Experts of a small language model.
Size: 11 layers, width 192, vocabulary 8192, 51.9M parameters.
Training: 907M tokens, 9367 steps.
Below are experts of layer 7 (counted from 0) of a mixture-of-experts language model. Rows are named router (the router's row for the expert), gate (a neuron's input weights, with its number), up (a neuron's input weights, with its number), down (a neuron's output weights, with its number) and show model dimensions 0-191. Each number is 128 + 32 x the weight over its row's rms, rounded and kept within 0 to 255.
After each expert's rows: "comes before" lists some tokens at least twice as common just after its tokens as in all text; "mostly gets" lists some tokens that are sent to it at least half of the time. This comes from a sample of Wikipedia text that the model never trained on. Tokens count by the router's weight.

# expert 80
router [ 65 154  88 196 149 146 132 116 147 157 120 161 127 108 140 123 192  77 147 105  97 144 178  69 131 123 153 120 151 118 159 174  94 174 111 130  95 179  66 169  96 111 149 111 133 157 160 221 178 107 103 178 131 161 135 145 126 148 108 102 152 156 165  78 193 103  97 114 148 178 123 113 129 180 147 111 142 120 133 118 112 113 102  65 168 196 194 116 146 123  95 125 114 139 123  92 168 170 157 145  81 119 191 185 140  83 122 110 137 100  61 120 106 140 113  84 160 157 138 123  67 122 207 160 142 126 131  74 147  96  89 142 122 147 118 161 134 112 142 140 101 117 117 188  84 157 134 205 130 172 141 167 123 155 155 116 141 127 118 151 126 104 123 135 143  86 146 139 148 119 132 156 163 151 138 122 115 112 111 190 108 155 132 153 100 188 145 190 115 132 194 108]
gate0 [140 122 130 179 186 140 174 255 121 132 119 122 175 139 109 161 122 106 123 109 131 140 128 144 129 140  52  97 153 184 157 122 135 148 126  85  76 131  58 121 113 105 115  87  71 230 125 123 195 102 104 126 124 127 106  74 107  48 126 129 168 116 174 133 113 134 112 130 127 124 152 127 110 109 130 143 128  69 127 156 127  19 110  78 134 126 140 111  86 126  87 118 125 140 140 140 125 112 129 130 132 116 185 127  81 127 137 176 109 126 129 121  80 210 118  28 116 145 125 147  85 131 120  93 133 169 118 131 174 140 137 126 143 136 140 138 136 131 117 146 106 124  94 193  94  99 120 169 125 186 135 107 136 114  98 132 148  56 171 120 150 127 146 118 137 128 149 140  84 130 124 130 126  68 148  67 176 127 109 156 120 135 127 129 137 120 127 163  48 137 107 139]
up0 [129 134 126 122 132 116 111 118 171 116 136 128 134 114  77 121 126 108 106 100  88 140 156  94 129 173 121 112 143 167 114  73 181 100 171 126  98 128 161 144 136 135 117 123  90 132  94 125 102 122 166 122 115 181  46  99  95 127 110 170 126 116 163 112 163 128  94 111 119 203 150  83 168 200 128  72 169 122 170 172 106  97 115 121 144  92 132 124  68 210 123 129 165  94 119  99 122 116 131 164 128 130 129 131 140 132 153 149 122  82 146 111 139 203 117 121  87 102 133  26  73 152 130 188 183 144 122 156 125 138 118  88 124 122  98 108  20 155 135 123  75 197  63 139 156 127 176 149 130 106 143  74 184  90 123 124 113  86 130 132  79 109 127 125 146  64 115 215 144 184 129 139 186 141 147 148 122 150 123 133 133 164  63 129 109 129 135 138 128 119 148 126]
down0 [174  92 112 166 126  99 123 137 137 122 174 149  82 131  94  76 133 140 157 133  92  86 115 168  61  42 125 178 143 133  62 153 158 132 137 127 130 177 114 129 116 125  75 111  68 134 127 129 105 140 149 198 117 131 148 144 151 134 154 142 185 130 146 114 138 133 101  85 156  81 120 169  93 131  84 120 188 130 134 155  73 188 118 134  19 147 109 130 120 206 122 189 108 135 124 143 133 137 109 129 110 129 133 118 128  96 126 169 121 142 140 176 129  79 124 143 140 127  86 136 115  92  91 161 165 121 150 131 154 143 163 129 184 149 135 198 109 125 127  79 143 136 188 119 116  74  97 120  98  59 105 127 147 105 209 151 128 126 153 119  77 119 185 115 119 100 132 125 126  81 120 139  53 155 128 127 131 111 112 160 104 146 149 146 112 122  98 119 124 177  14 143]
comes before: " |", ";", ")", "}", "_{", "\n"
mostly gets: "′", "_{", " III", "II", " GT", " SR"

# expert 40
router [148  81 132 116 129 149 162  78 167 144 153 142 170 111 113 109 187 118  84 110 135 181 100 130 134 126  95 163 138 119 126 168 109 157 154  90 154 204  99  66 115  99 160 150  86 145 134 175 135 156 175 191  99 174 109 161 197 187 152 169 148 124  72 100 171 104 141 146 152 131 125 137  77 184 109 125 180 103  72 104  92  82 156 160  89 156 132 121 121 101  85  99 105  95 138 188 103 181 158  97 103 149 149 151 177 152 153 104  80 160 129 118 124 126 167 112 148 154 121 121  96 147 158 137 142  62  85 128 118 147 179 142 179 106 113 125  96 124 151 173 178 120 141 131 131 111 166 123 141 173  61  81  85 173 132 107 106 148 109 109 176  96 129 134 149  93 149  99 139 149  89  92 127 152 135 145  88  76 123  99 192  83 133 103 136 202  91 179 132 159 108 153]
gate1 [141 101 102  96 118 154 179  35  64 137 126 111  94 122 130 137 113  94 147 201 192  89 123 115 126 148 104 154 189 112 183 141 107 136  16 150 144  98 121 123 129 122 112 134 138 117 121  92  99  85 150 105 115 130 125 145  84 131 129 167 106 105 125 114 151 123 128 133 186 135  96 145 145  83 136 133  55 118 124 104 125 173  98 125 137 106 129 118 134 124  64 128 127 191 120 133 101 124 129  92  73 125 143 175 116 123 137 172 153 127 148 160 156 128 204 106 121 143  73 161 133 120 162 130 129 136  90 130  98 130  96 234 137  95 145 121 130  47 115  97 125 172 114 120 138 132 156 130 131 128  73 183 158 162  86 127 129 102 198 131  95 145  78  90 121 132 140  99 110 208 127 116  83 253  99 123 117 118 150 141 145 109 135 132 146 125 108 147 124 116  92 116]
up1 [141 127 116 108 120 128 131 165  47 120 142 140 109 143 133 129 133 115 165 115 164 117  86 113 138 153 132 149 233 144 164 144  77 135 126  98 142 116  85  83 128 151 122 153 140 120  97 155 181 102  78 133 151  72  39  21 118 135 132 228 126 128 119 114 102 148 123 166 133 120 165 119 206 170 132 147 120 143 130 130 116 132 126 122 174  92 162 154 128 127 113 101 154 140 131 138 111 130 133  99 132 131 123 161 117 123  99 130 215  82 149 120 154 189 135 110 126 145  84 149 111 118 127  99 132 124 202 123 150 142  80 139 174 132 127 133 160 156 129 200 107  90 136 176 109 182 132 178 117  74  13 142 169 126 172  38 143 181 134 120 159  91 115 146 114 146 101 124  99 110 145 126 125 113 159  81 103 132 117  87 126 121 132 142 126 137  99 145 116  88 144 157]
down1 [122 105 139  89 123 131 152 131 122  76 131  65 119 164 123 132 147 155 195 126 155 105 138 124 122 130 101 100  85 138 113 134 139  81  81 193 127  97 150 151  80  73 111 165 152 103  69 128 157  83 141  94 131 147  79  64 106 123 132 101 144 185 137 161  52 111 206 173 141 135 114  92 162  88 177 133 138 123 145 161 107 124  87 122 123 103 178 145 101 127 125 106 123 120 185 130  27 118 170 179 146 115 161 152 122  90 121  92 110 140 209  79 134 142 170  69 141 145 104 202 128  93 155 158 106 163 145 144 153 121 111 123 136 131  95 101 109 123 109 186 116 142  89 121 119 192 143 146  89 179 132 214 104 161 104 148 162 151 132 146 132 124 177 129 174 129  89  80  94 128 132 130 188 146 105 131 146 131  89 135 129 130  68 168  93 167 157 143 122  92 102 126]
comes before: " a", " the", " been", " his", " an", " her"
mostly gets: " has", " had", " have", " having", " about", " took"

# expert 71
router [ 86 160 135 138 151 129 143  88 111 124 111 174 106 153 138 132 149 129  93 102 123 168 163 107 138 124 105 105 104 108 128 123  85 157  95 164  40 155  71 166 133  86 136 124  71 149 172 150 119 112 119 169 131  92 115 222 138 165  92 143 155 138  99 136 151 132 130 112 144 117 152 110 130 153 112  99 151 108  51 149 145 124 139  80 170  93 172 102 149 179 153 102 151 119  98 130 131 155 209 139  78 133 115 111 137 107 174 162 124  95 143 146 138 123  98  99 111 133 129 120  42 151 137 119  85  79  86 158  91 128 120 149 192 160  65 144 155 146 134 150 109 170 134 151  72 136 168 147 137 185 119 223  75 171 146  91 137 113 163 132 137  99 143 139 173  94 153 127 141 135 102  86 125 145 128 163  38  94 110 133 161 192 128 103  93 215 141 176 119 157 130 134]
gate0 [127 129 112  71 151 103 182 153 183 133 134 138 130  80 118 113 130 145 178 149 161 130 137 111 140 123 108  65 120 110 137 127 119 148 118 128 117 137 120  86 156 145 101  18  57 122 119 132 129 125 173 132 119 163  90 171 126 106 135 142  72 124 121 127  67  85 179 140  63 128  96 124 162  55 120 156 138 128 112  94 140  99 109 132 116  79 124  92 208 170 164 172 141 121 147 249 135 171 185 115 128 130 141 121 154 117 153 164 132 129  37  78 194 126 141 112  58 116  81 163 127 114 108 132 105 135  94  89 136 113 136 120 130 102 101 203 151 123 142 136 183 127 117  98 109 134 130 112 145 160  54 135 144 131 132 124  86 130 153 125 130 149 171 116 107 120 129  84 148 177 139  92 152 151  85  58 127 124 124 137 104 173 143 120  98 111 125 130 136  78 127  64]
up0 [130 142 110 119 132 159 138 172 133 136 128 138 132  86 182 185 115 168 140 154 130 125 153 158 180 117 151 129 124 191 127 218 141 167 127 107 121 135 170  59  85 131 162 107 149  89 121 124 126 139 144 182 105 134 126 131 157 138 129 126 112 147  92 131 156 163 103  60 130 101  82 147 128 128 140 181 162 157  80 162 193 147 136 120 117  52 120 134 164 145 128 135 160 121  87 130 158 140 179 146  68 117 125  83 131  83 124 152 112 109 124 116 154 104 127 146 129 103  91 132 165 109 104 145  88 123 126 138 153 110 106 123  97  68  70  98   6  40  60 128 140 135 111 132 114 161 213 126 173 114 119 175  86 122 132 108 200 128 118 105 117 145 153 148 192 109 137 143 159 106 156 128  86 196 101 127  66 115 129 114 127 128 173 131  94 111 160 131  50 129 132 107]
down0 [ 94 128 135 146 134  73 138 132  84 117 107 127 130 134 128  61 116 142 115 184 123 135  24 142 167 120  69  43 147 133 146 128 105 147  85 115 126 133 130 149 118 121 132 213 129 114 108  77 168 135 133 120 134 123 114 112  99 118 141 121  51 113 128 149  94 145 123  42 143 153 156  68 129 125 125 102  60 143 119 129  88 106  47 133  82 127 160  88  77 130 118 115 109 120 154 108 156  84 117 105 129 130 130 155  76 160 147 130 150 118 139 144 165 121  82 123 140  61 134 173 137  81 146 140 147 107  95 116 130 170 122 137 150 165  89  69 193 163 112 204  89  73 121 151 129  86 114 140 161  93 127 138 148 121 183  84 121 106 119 132 158 134 155 111  81 115 119 108  99 120 104 138 129  88 167 104 160 160 172 109 187 213 129 145 139 193 130 151 169 100 158 178]
comes before: ",", ".", " in", " and", " to", " of"
mostly gets: " him", " them", " himself", " students", " players", " people"

# expert 8
router [109 171  97 165 148 173 124 105 128 128 102 181 162 159 127 135 158 104  65 103 121 208 167 129 126 104 132 106 140 163 138 116 106 154 159 126 104 153 100 164 115  86 162 167  62 163 149 142 100 137  82 159 101  87 103 175 132 155 136 151 168 148 105  94 138 156 110 146 127 102 159 157 125 169 128 126 151 104  49 141 123 111 127  93 135  93 145 147 171 162 160 119 126 107  85 152  98 147 143  94 134 109 121 141 127 126 174 131 160  88 201 181 141 171 146 166 150 168 146 109  41 156 191 154 150  63  49 119  82 112 139 113 147 130 117 135 151 144 158 128 112 193 138 171 103 109 154 112 131 130 118 179 108 177 138  95 149 108 121 151 132  89  82 157 168 133 172  84 121 143  36 119 103 103 120 149  51 111  91 161 160 162  79 116 122 197 128 189 100 158 126 149]
gate0 [135 124 130 163 107 133 140  76 182 134 171 154  95 194 141 108 127 104 146 135 148 154 117 112 121 144 182 154 133 160 140 132 131  51 207 124 131 133  85 120 129 101 106 129 188 169 142 151 128 102 120 149 140 142 108  88 191 119 128 104 103  54 100 135  58 127 135  84 128 132 160 125 203 146  97  84 123 141 123 127  92 145 142 163 125 117 137 142 134 141 112  66 140 110 212 150  92 126 123 134 198 139 159 124 136 177  90 126 155  91 111 123 156 113 138 104  78 152 205 174 142 123 167  96 146 119 128 125 165 120 156 146 127 111 162  92 133 146 140 125 148 119 164  92  89 112 107 126 147 183  35 133 121 225 116 104 117 108 179 209 149 130 110 133 180  81 205  95 126 126 129 124 170 178 130 152 107 111 115 119 133 137  94 128 122 135  36 107  89 129 102 113]
up0 [115 121  68 185 124 151 201  99 128 106 129 133 129 129 161  53  70 131 137 110 127 118 116 163 130 155 114 137 156 149 108 174  96 127 103 131 129 110 141 128 127 169  56 126  99 128 142 112 103  84 164 140 121 100 124 124 200 179 158 109 172 138  86 154 110 149 121 163 116 137 169 125 115 117 144 118 134 119 129 161 100 147 131 169 130 183 214 148  80  87 121 108  85 140 154 146 128 153 167 136 213 128 121 128 172 155  92 144 124 135 174 140 124 138 130 111 125 138  74 130 146  49 144 143 114 163  80 136  91 128 107 127 187 169 169 144 208 142 130 130 162 119 114  64  96 127 130 115  66 158  55 102 146 119 144  90 100 129 163 165 120 136  74 154 148 154 130  34 126 122 114 126 204 125  88 158 115 191  97 138 131 139 181 148 136 130 188  94  62 126 127 170]
down0 [152  90 102 127 163 127 126 102 131 107 150  96 104 209 102  85 174 121 157 101 105  92 124 128  73 172 143  93 103 113  77  99 162 156 154 135 137 127 113 130 116 137 114 118 109 152 100 141  83  71 141 162 146  88 159 130 151 128 159 138 106 150 101 160  93 101 111 118 116 112 137 181 136 145 109 139 147 132  76 113  97 118 144 155 143 133 219 104 125 164 143 111 124 137 168 134 106  58 123 126 103 190 120 120 127 133 130 135 151  85 115 165  36  45 132 117 117 119  93 137 131 120 188  84 114 165 117 124 107  88 131 168 138  93 146 141 170 154 143 132  42 125 185 122 140 173 148 122 142 128  89  74 136 135 176 104 173 138 185 132  94 139 132 163 211 128 176 127  93 140  93 115  67 101  51 133 170 165  87 152  83 122 133 123 122  66  84  73 111 114 197 161]
comes before: " of", " was", ",", " is", " in", "."
mostly gets: " It", " it", " there", " which", " programs", " version"

# expert 50
router [ 71 131 121 145 118 172 121 102 158 149 136 177 141 171 126 161 160  94  59 150 148 127  68 106 150 104 158 204  99  69 154 164 133 168 120  71 124 118 120  92 154  84 183 149 152 169 130 179 151 150 182 146  79 147 115 178 118 161 121 156 175 141 108 111 151 138 100 199 154 113 144 157 133 178 112 169 160 111  91  96  71 121 149 145 147 166 101 173 123 138 111 128 116 135  76 175 154 205 132  86  84 133 130 158 144 144 134 133 121 142 118  86 151 102 140 112 111 151 163 155 130 145 156 125 132 107 108  79 174  92 151 161 156 119 122 165 155 157 149 129 159 170 153 130 139 111 185 124  80 157  76  98  56 153  99  74 119 130 128  99 148 109 139 156 174  83 175 105 133 138  49 125 111  82 150 144  46  93 148 125 187  79 113 107 151 114 155 173 138 100 135 160]
gate0 [ 68 127 126 162 124  60 125  97  61 105 185 121 134 141 106 125 141 152 124 123 129 119 101 136 125 163  88 159 210  91 128 132 131 146 182 160 110 139 183 127 190  88 156 148 199 111 187 125 120 150 139 129 144 136  13 198 113 155 133 140 104 129 141 136 147  45 129 142 136 113 167 145 171 152 170 111 120 111 121 131 141 125 126 128 121 166 136 137 114 143 146 124 122 107 158 195 104 107  97 110 125  74 109 146 168 157  94 180  84 163 112 152 103 132 106  45 132 108 164 114  76 123 176 116  67  88 126  95 158 121 115 132  94 123 200 172 102 135 110 127 171 101 134 108 128  57 168 139 126 146 116 134 171 183 127 102 133 143  96 120 113  79 118 125 119 155 173 114 191 107 193  95 118 136 127 132 129 162 136 150 133 140 121 130 131 174 216 172 139 137 107  96]
up0 [ 93 120 129 130  62  73  90 155 116 180 126 130  84 134  31 114 178 177 156  63 117 128  53 135 100  65 149 140 121 126  75 132 130 118 110 178 125 153  64 127 129 121 168 150  51 119 185 132 121 172  89 123 126 123  80 116 102 137 138  53  94  91 207 144 157  86 172 112 122 113  88 135 179 170  74 143  74 166 114  82  98 129 154 132  92 128 132  93 115 114 131 101 170 125 171 103 168 119 119 105 177 145  93 104 141  95 143 102  63 120 114 122 122 112 188 145  76 130 142 113 139 128 138 162  99  64 172 117 111 106 128 194 126 126 122 120 196 127 133 130 125 113 112 114 100 160 162 143 126 156 139 163 131 111 122 132 128 133 182 141 125  60 126 155 105 117 127 160 105 163 178 129 133 125  91  92 136 144 175 110 106 131 136 184 175 166 137 119 102 177 118 112]
down0 [142 181 145 130 110 126 100 125 132 138  31  82 167  94 140 127 128 130 171 135 144 101  99 136 116 119  94 128 145 102 146 113  59 129 128 124 190 136 108 124  47 178 122 127  52 128 133 132 163 138 122 135 124 132 143 117 130 135 105 103 153 124 158 115 122 159 138 116 130 121 128 127 139  78  95 195 110 122 121 110  85 105 138 137  91 117 115 144 141 135 203 124 133 161 126 128 144 116 137 119 165 211 121 176  66 114 129 115 122 180 109 120 183 127 128 120  24 124 111  90 114 157 135 134 130  68 112 158 112  67 149   6 131 143  54 125 152 177 160 131 113 121 129 105 129 144 145  91 136 164 124 176 173 198 136 170 146 132 131  82 190 150 137  95 130 130 118 154 200 182 117 138 134 169  43 121 130 131 139 163 121 157 123 132  73 153 131  93 110 137 126  76]
comes before: " be", " was", " been", " the", " have", " a"
mostly gets: " would", " had", " who", " have", " may", " has"

# expert 117
router [124 181 102 147 141  74 104 145 118 154 147 123 101 104 170  97 170  88 103 114 139  96 154 146  78 137 107 122 181 109 145 135 119 199 164 128 149 117  95 214  92  56 114 110 115 175 131 121 180 129 120 109  70  98  89 156 136 193 158 138 151 154 142 121 127 129  94 170 195  72 138 140 113 157 101 113 143 117  89  88 131 145 145  71 101 216 136 147 112 116 120 147 116  63  85 142 144 162 131  92 115  89 161 128 158 119 126 191 109 120 147 133 117 115 117 104 178 123 115  69  19 113 161 123 134  77  87  75 177  74 127 141 143  95 129 173 135 116 147 157 170  94 153 120 133 155 142 132 109 185 150 139 102 184 132  87 130 132 136 154 183 141  95 149 144  93 142  99 130 160 131 104 133 124 180 113  60 105 145 158 167 110 154 130  49 150 108 139 124 106 101 130]
gate0 [122 148 131 201  83 119 110 131 152 170 134  90 107 112 112  97 155  86 114 124  95  72 144 132 106  96 144 125 202 127 148 120 183 141 135  45 128 120 139 159 127 121 110 143 147  85 127  84 133  99 125 126 115 128  75  57 125 134 124 104 132 135 128 236  82 110 147 109 167 159 179 185 141  90 205 124  38 105 116  95 120 129 141 117 156 131  24 106 125 151 119 146 114 131 122 106 142 150 107 137 125  24 100  95  88 153 114 138  99 173  62 109 165 158 154 147 139 132 138 126 143 143 117 176 137 124 128  91 130 110 133  85  72 124 122 145 112 141 153 113 125 114 156 140 137 160 104 141 169 136 115 127 165 185 116 113 112 204 156 168 120 148 116 115 105  33 122 120 116 143 147  98 124 161  99 164 158 104 117 156 137 127 157 140  72 148 171 162 186 119 102  94]
up0 [113 127 169 131 147 143 136 125 127 155 122 111 171 142 130 154 128 140 176 126 126 124 122  74  99 141 170 130 104 154 206 111  81  45 105  50 170 123 132 162 144 135 116 109 147  92  45 145 135 146  93 109  85 124  63 129  62 127 109  91 159 125 109 137 152 115  99 153 127 134  52 155 127 109 165 114  39 136 150  98 131 107 124 144 134  55 110 136 133 128 114 150 137  79 149 173 130 126 126 122 147 106  85 127 167 142 116 125 135 175 159 130 137 171 107 140 141  81 139 127 174 208 132 147  73 187 109 144 110 174 126 114 130 155 156 148  91 123  66 157 230  67 180 110 191 124 142  76 111 120  89 186 116 119  93 132 126 114 149 100 129 176 126 119 155  95 166 132 106 116 147 123 102 122 132 130  79 137  71 152  90 116 100  92 136  91 100  89 122 131 202 111]
down0 [171 109 101 132 130 127 102 112  99  75 126 142 125 128 113 144 157 141 104 130 182 113 126 134 123 182 116 134 248 110  52 110 110 165 128 177  95 133 149 152 136 102 145 136 116 148 102 172  97 119 128 128  77 137 122 129  82 117 204 160 130  99 117 180 128  74 163 148 137 141 124 120 141 134 135 134  58 118  92 120 126 159 145 188 132 139 160 137 138 155 171 104 128 135 135 122 124 139   0  95 144 134  30 159 120 118 125  78 138 166  67 130 159  91 114 105 129 123 175 145 103 103 198 130 122 122 134 164 122  42 141 146  86  50 117 121 111 120  96 127 119  92 129 139 122 124  79 138 152 129 160 117 128 109  83 118 166 161 100 100 109 134 175  95 139 137 155 139 113  72 130 158  90  92  93  48 143 152 176 157 148 174 107 180 171 125 132 137 128 122  93 134]
comes before: " ", ",", "0", "201", "4", "5"
mostly gets: " July", " January", "201", "197", "196", " November"

# expert 108
router [100 197 126 126 139 113 160 105 117 118  65 172 113 142 130 132 130 166  86 155 165 123 149 120  96 119 119 104 109 153 123 126  92 169 136 140 101 115  68 177  94  66 142 138  55 188 132 160 129 124 128 141  92  73  69 177 141 136 123 107 170 157 103 102 118 161 120 106 145 129 144 138 123 150 160  89 149  97  63  87 141 122 122  83 159 103 151 182 150 147 165 119 102  85 109 147 146 138 177 127 121 117 116 117 147  97 133 147 128 104 203 115 149 160  70 155 162 151 123  94  58 163 120 109 103  88  81  77 122 148 116 167 151 140  99 146 122 136 171 180 111 153  99 164  63 103 211 140 139 126 112 179  75 156 140  99 115 111 129  63 115  99 121 160 177 108 212 101 145 125  90 120 103 113 119 137  67  71  87 145 173 152 124  90  96 167 136 176 121 116 145 200]
gate0 [137  89 113  47 122 133  89  86  97 121 173 123 136  92 104 126 134  77 150  96 127 155 161  86 181 118  57 122  92 170 139 127  89 136 135 137 127 125 103  95 130 120 136 159 174 111 111 122 130 120 209 133 152  98 127 132 151 116  72 108 178 142 149 166 130 141 124 166 113  96 138  85 176 184 168 142 127 116 120 125 130 102 106 109 151 128 121 160 130  94 207 133 141  59 133 177 116  53 126  45 135 108 172 160 198 150 133 121 142 114 160 131  98 140 123 115 128 224 104 157 114  58 116  70 172 128 133 141 128 139 105 140 113 203 129 139  71 116 128  65 148  98 180 129 142 147 130 154 135 105 101 145 180 149 122 150 125 119  54 179 131  46 144 128 133 132 177 134 118 128 111  97 121 129 150 119  41 139 130 104 128  88 122 111 179 160 159 140 130 113 123 163]
up0 [108 157 101 205 163 126 141 174 135 125 143 102 139 129 148 126 160 105 106 118 126 109 154 117 115 164 129 136 111 129 138 141 116 135 107 122 168 125 127 128  11 150 120 106 134 128 131 128 110 123  65 172  53 116  86 121 153 187 134 172 136 115 138 120 121  85 127 141 159 119 139 137 147  67 153 132 125 199 120 147 139 128 130 135 195 155 108  97 176 174 187 125 122 148  84 150  67 132 129 140 132 121 134 161 128 127 150 194 117 105 126 128 117 125 215  85 111  81 106 123 169 139 189 109 116 112 128 153  37 143 116  59 117 146 162 196  98 140 128 169 152 159 131  59  93 173 156 140 122 147 132 119 125 181 126 122 110 121 163 125 108 131 115 129  91 104  31 186 143 212 129 123 140 134  82 128 152  44 168  96 143 117 147 157  78 154 141 164 121 126 110 145]
down0 [130 127 141 140 128 143 108 115 204 149 152 122 114 180 118 117 109 191 161 132 156 162 184 128 175  57 118 147 118 118 106 124 122 121 174 134 136 131 187 171  69 136 137 203 128  74 131 151 106  57  97  89 101 128 159 143 129 199 127 123 126  98 193 120 138 153  81 126  68 121  65 126 140 103 100 175 112 149 109 109 127  77 124 133 119 134 109 113 128 168 137 159 144 153 189 129 123 129 128 122 134 126 129 157 113 166 107 121 131 118 119 137 126 169  65 142 109 128 139 153  54 156 144 106 163  83 130 123  92 140 166 106 170  87 150 182 134 127 218  62  87 122 119  77  95  81 113 147 128 127 178 134 102 115 102 127 133 203 153 109 141 109  93 108 144 102 139 124 203  96 193 116 157 130  36 136 135  77 144 119 128 144 115 129 123 194 149  69 134 177 129 127]
comes before: ",", " of", ".", ".\n\n", " in", " and"
mostly gets: " district", " city", " country", " England", " day", " war"

# expert 59
router [113 169 106 148 159 136 124  96 118 122 124 168 142 149 115 137 121 120  71 132 123 160 201  97  98 144  98 103 131 137 181 111  75 130 138 148 110 130  83 164 128  70 164 142  28 153 134 164  94 147 122 157 105  83 120 199 110 153  87 117 185 172 119  91 134 142 140 161 146 104 171 149 129  98 149 141 181 112  88 146 137 113 156  94 155 107 119 144 172 152 152 120  90  69 133 143  92 160 148 136 141 124 111  98 136  99 153 154 139  89 179 172 112 143 118 152 130 158 127  82  52 130 114  93 119  85  94 169 131 128 127 131 141 119 134 165 157 123 168 164 101 155 118 139  77 123 160 152 116 108 135 255  89 137 177 107 151 118 152 118 122  86  89 183 162 107 192 130 158 163  74  95  75 176 123 132  74 103 111 151 120 159 136 128 123 183 101 181  89 180 139 181]
gate0 [130 125 131 199 126 128 127  95 119 177  91  77 139 136  92 149 109 132 141  86 123 150 111 127  79 127 186 126 213 130 174 132 182 171 139 163 126 127 133 193 125 184 120 116 115 190 100 128 132 175 118 162 106 108 172 111 105  86 135 191 128 127 150 165 117 155 114 125 111 128 180 115 123 145 122 163 109 148 135 174 120 143 152 127 115 123 119 125 128 185  35 115 120 127 120 126 171 104 162 105 102 155  95 125 185  50 163 154 112 130 134 128 151  87 238 128 163 129 100 162 144 119 184 115 134  86 119  96 164  68 142 171  92 123 124 106 120 120 123 135 126 111 175 163 124  55 126 135 171 119  94 131  27 149 129 142 131  97 109 125  84 140  88 145 154 137  88 159 137 111 104 129 142 100 176  91 117  65 122 177 116 127 104 113 128 101 123 167 198  72 120 174]
up0 [153  87 104 133 149 162 139 136  63 121 133 119 154  96 148 107 157  82 117 136 128 128 114 172  88 125 143  73 139 191 134 103 130 119  12 111 127  70 162 133 125  68 123 100 122 128  67 144 119 127 132 127 164 131 154 165  93 100 144 128 115 109 114 102 141 155 126  92 164 143  94 117 174 152 173  54 126  83  98 110 128 133 132 117 170 127 165 153 175 112 144 136 208 144 118 103  78  95 143 138 125 126 133   4 124  80 163 185 125 193 110 155 139 115 128 118 111  78 131  77  57 150 114  95 139 135 135 182 129  78 121 138 162 130 157 139 129 217 110 131  99 121 114  89 132 128 132  53 168 112 145 159 128 172 150 156 145  66 137 123 124 128 126 122 123 141  94 107 134 125 128 222  87 161 153 128 128 141 144 133 138 149 168 103 126  79 154 105 132 161  79 137]
down0 [156 136 128 128 130 133  76 120 128 129 135  71 141  98 125  90 144 151 180 119 133 180 124 135 115  75 178  96 192 121 152 139 166  77 120 155 120 119  84 121 120 148  68  80 137 166 130 141  97 143 123  75 131 130 145  78 104 125 141 168 148 197 122 155 103 142 142 216 127 163 164 136 127 129 138 174  86 125 139 133  86  82 166 111 135 116 134 127 116 155 135 169 129 122 191 199 173 159 141 128 136 138 131 151  67  79 104  62 166  98 107  94 130 160 140  77 118  95 125 112 123 128 105 145 171  99 140  97 166  92 122 166  66 116 164 137 187 166 127 134  63 100 183 110 198 128 131 124 141 128 106 114 114 129 124 128 106 168 157 127  84  85  73 178 124 108 176 118 124 139 143 185 138 135 141 139 133 101 108 128  74  52 137 151 139 124  50 118 203 149 119 211]
comes before: " of", ",", " in", ".", " and", ".\n\n"
mostly gets: " father", " wife", " brother", " groups", " group", " son"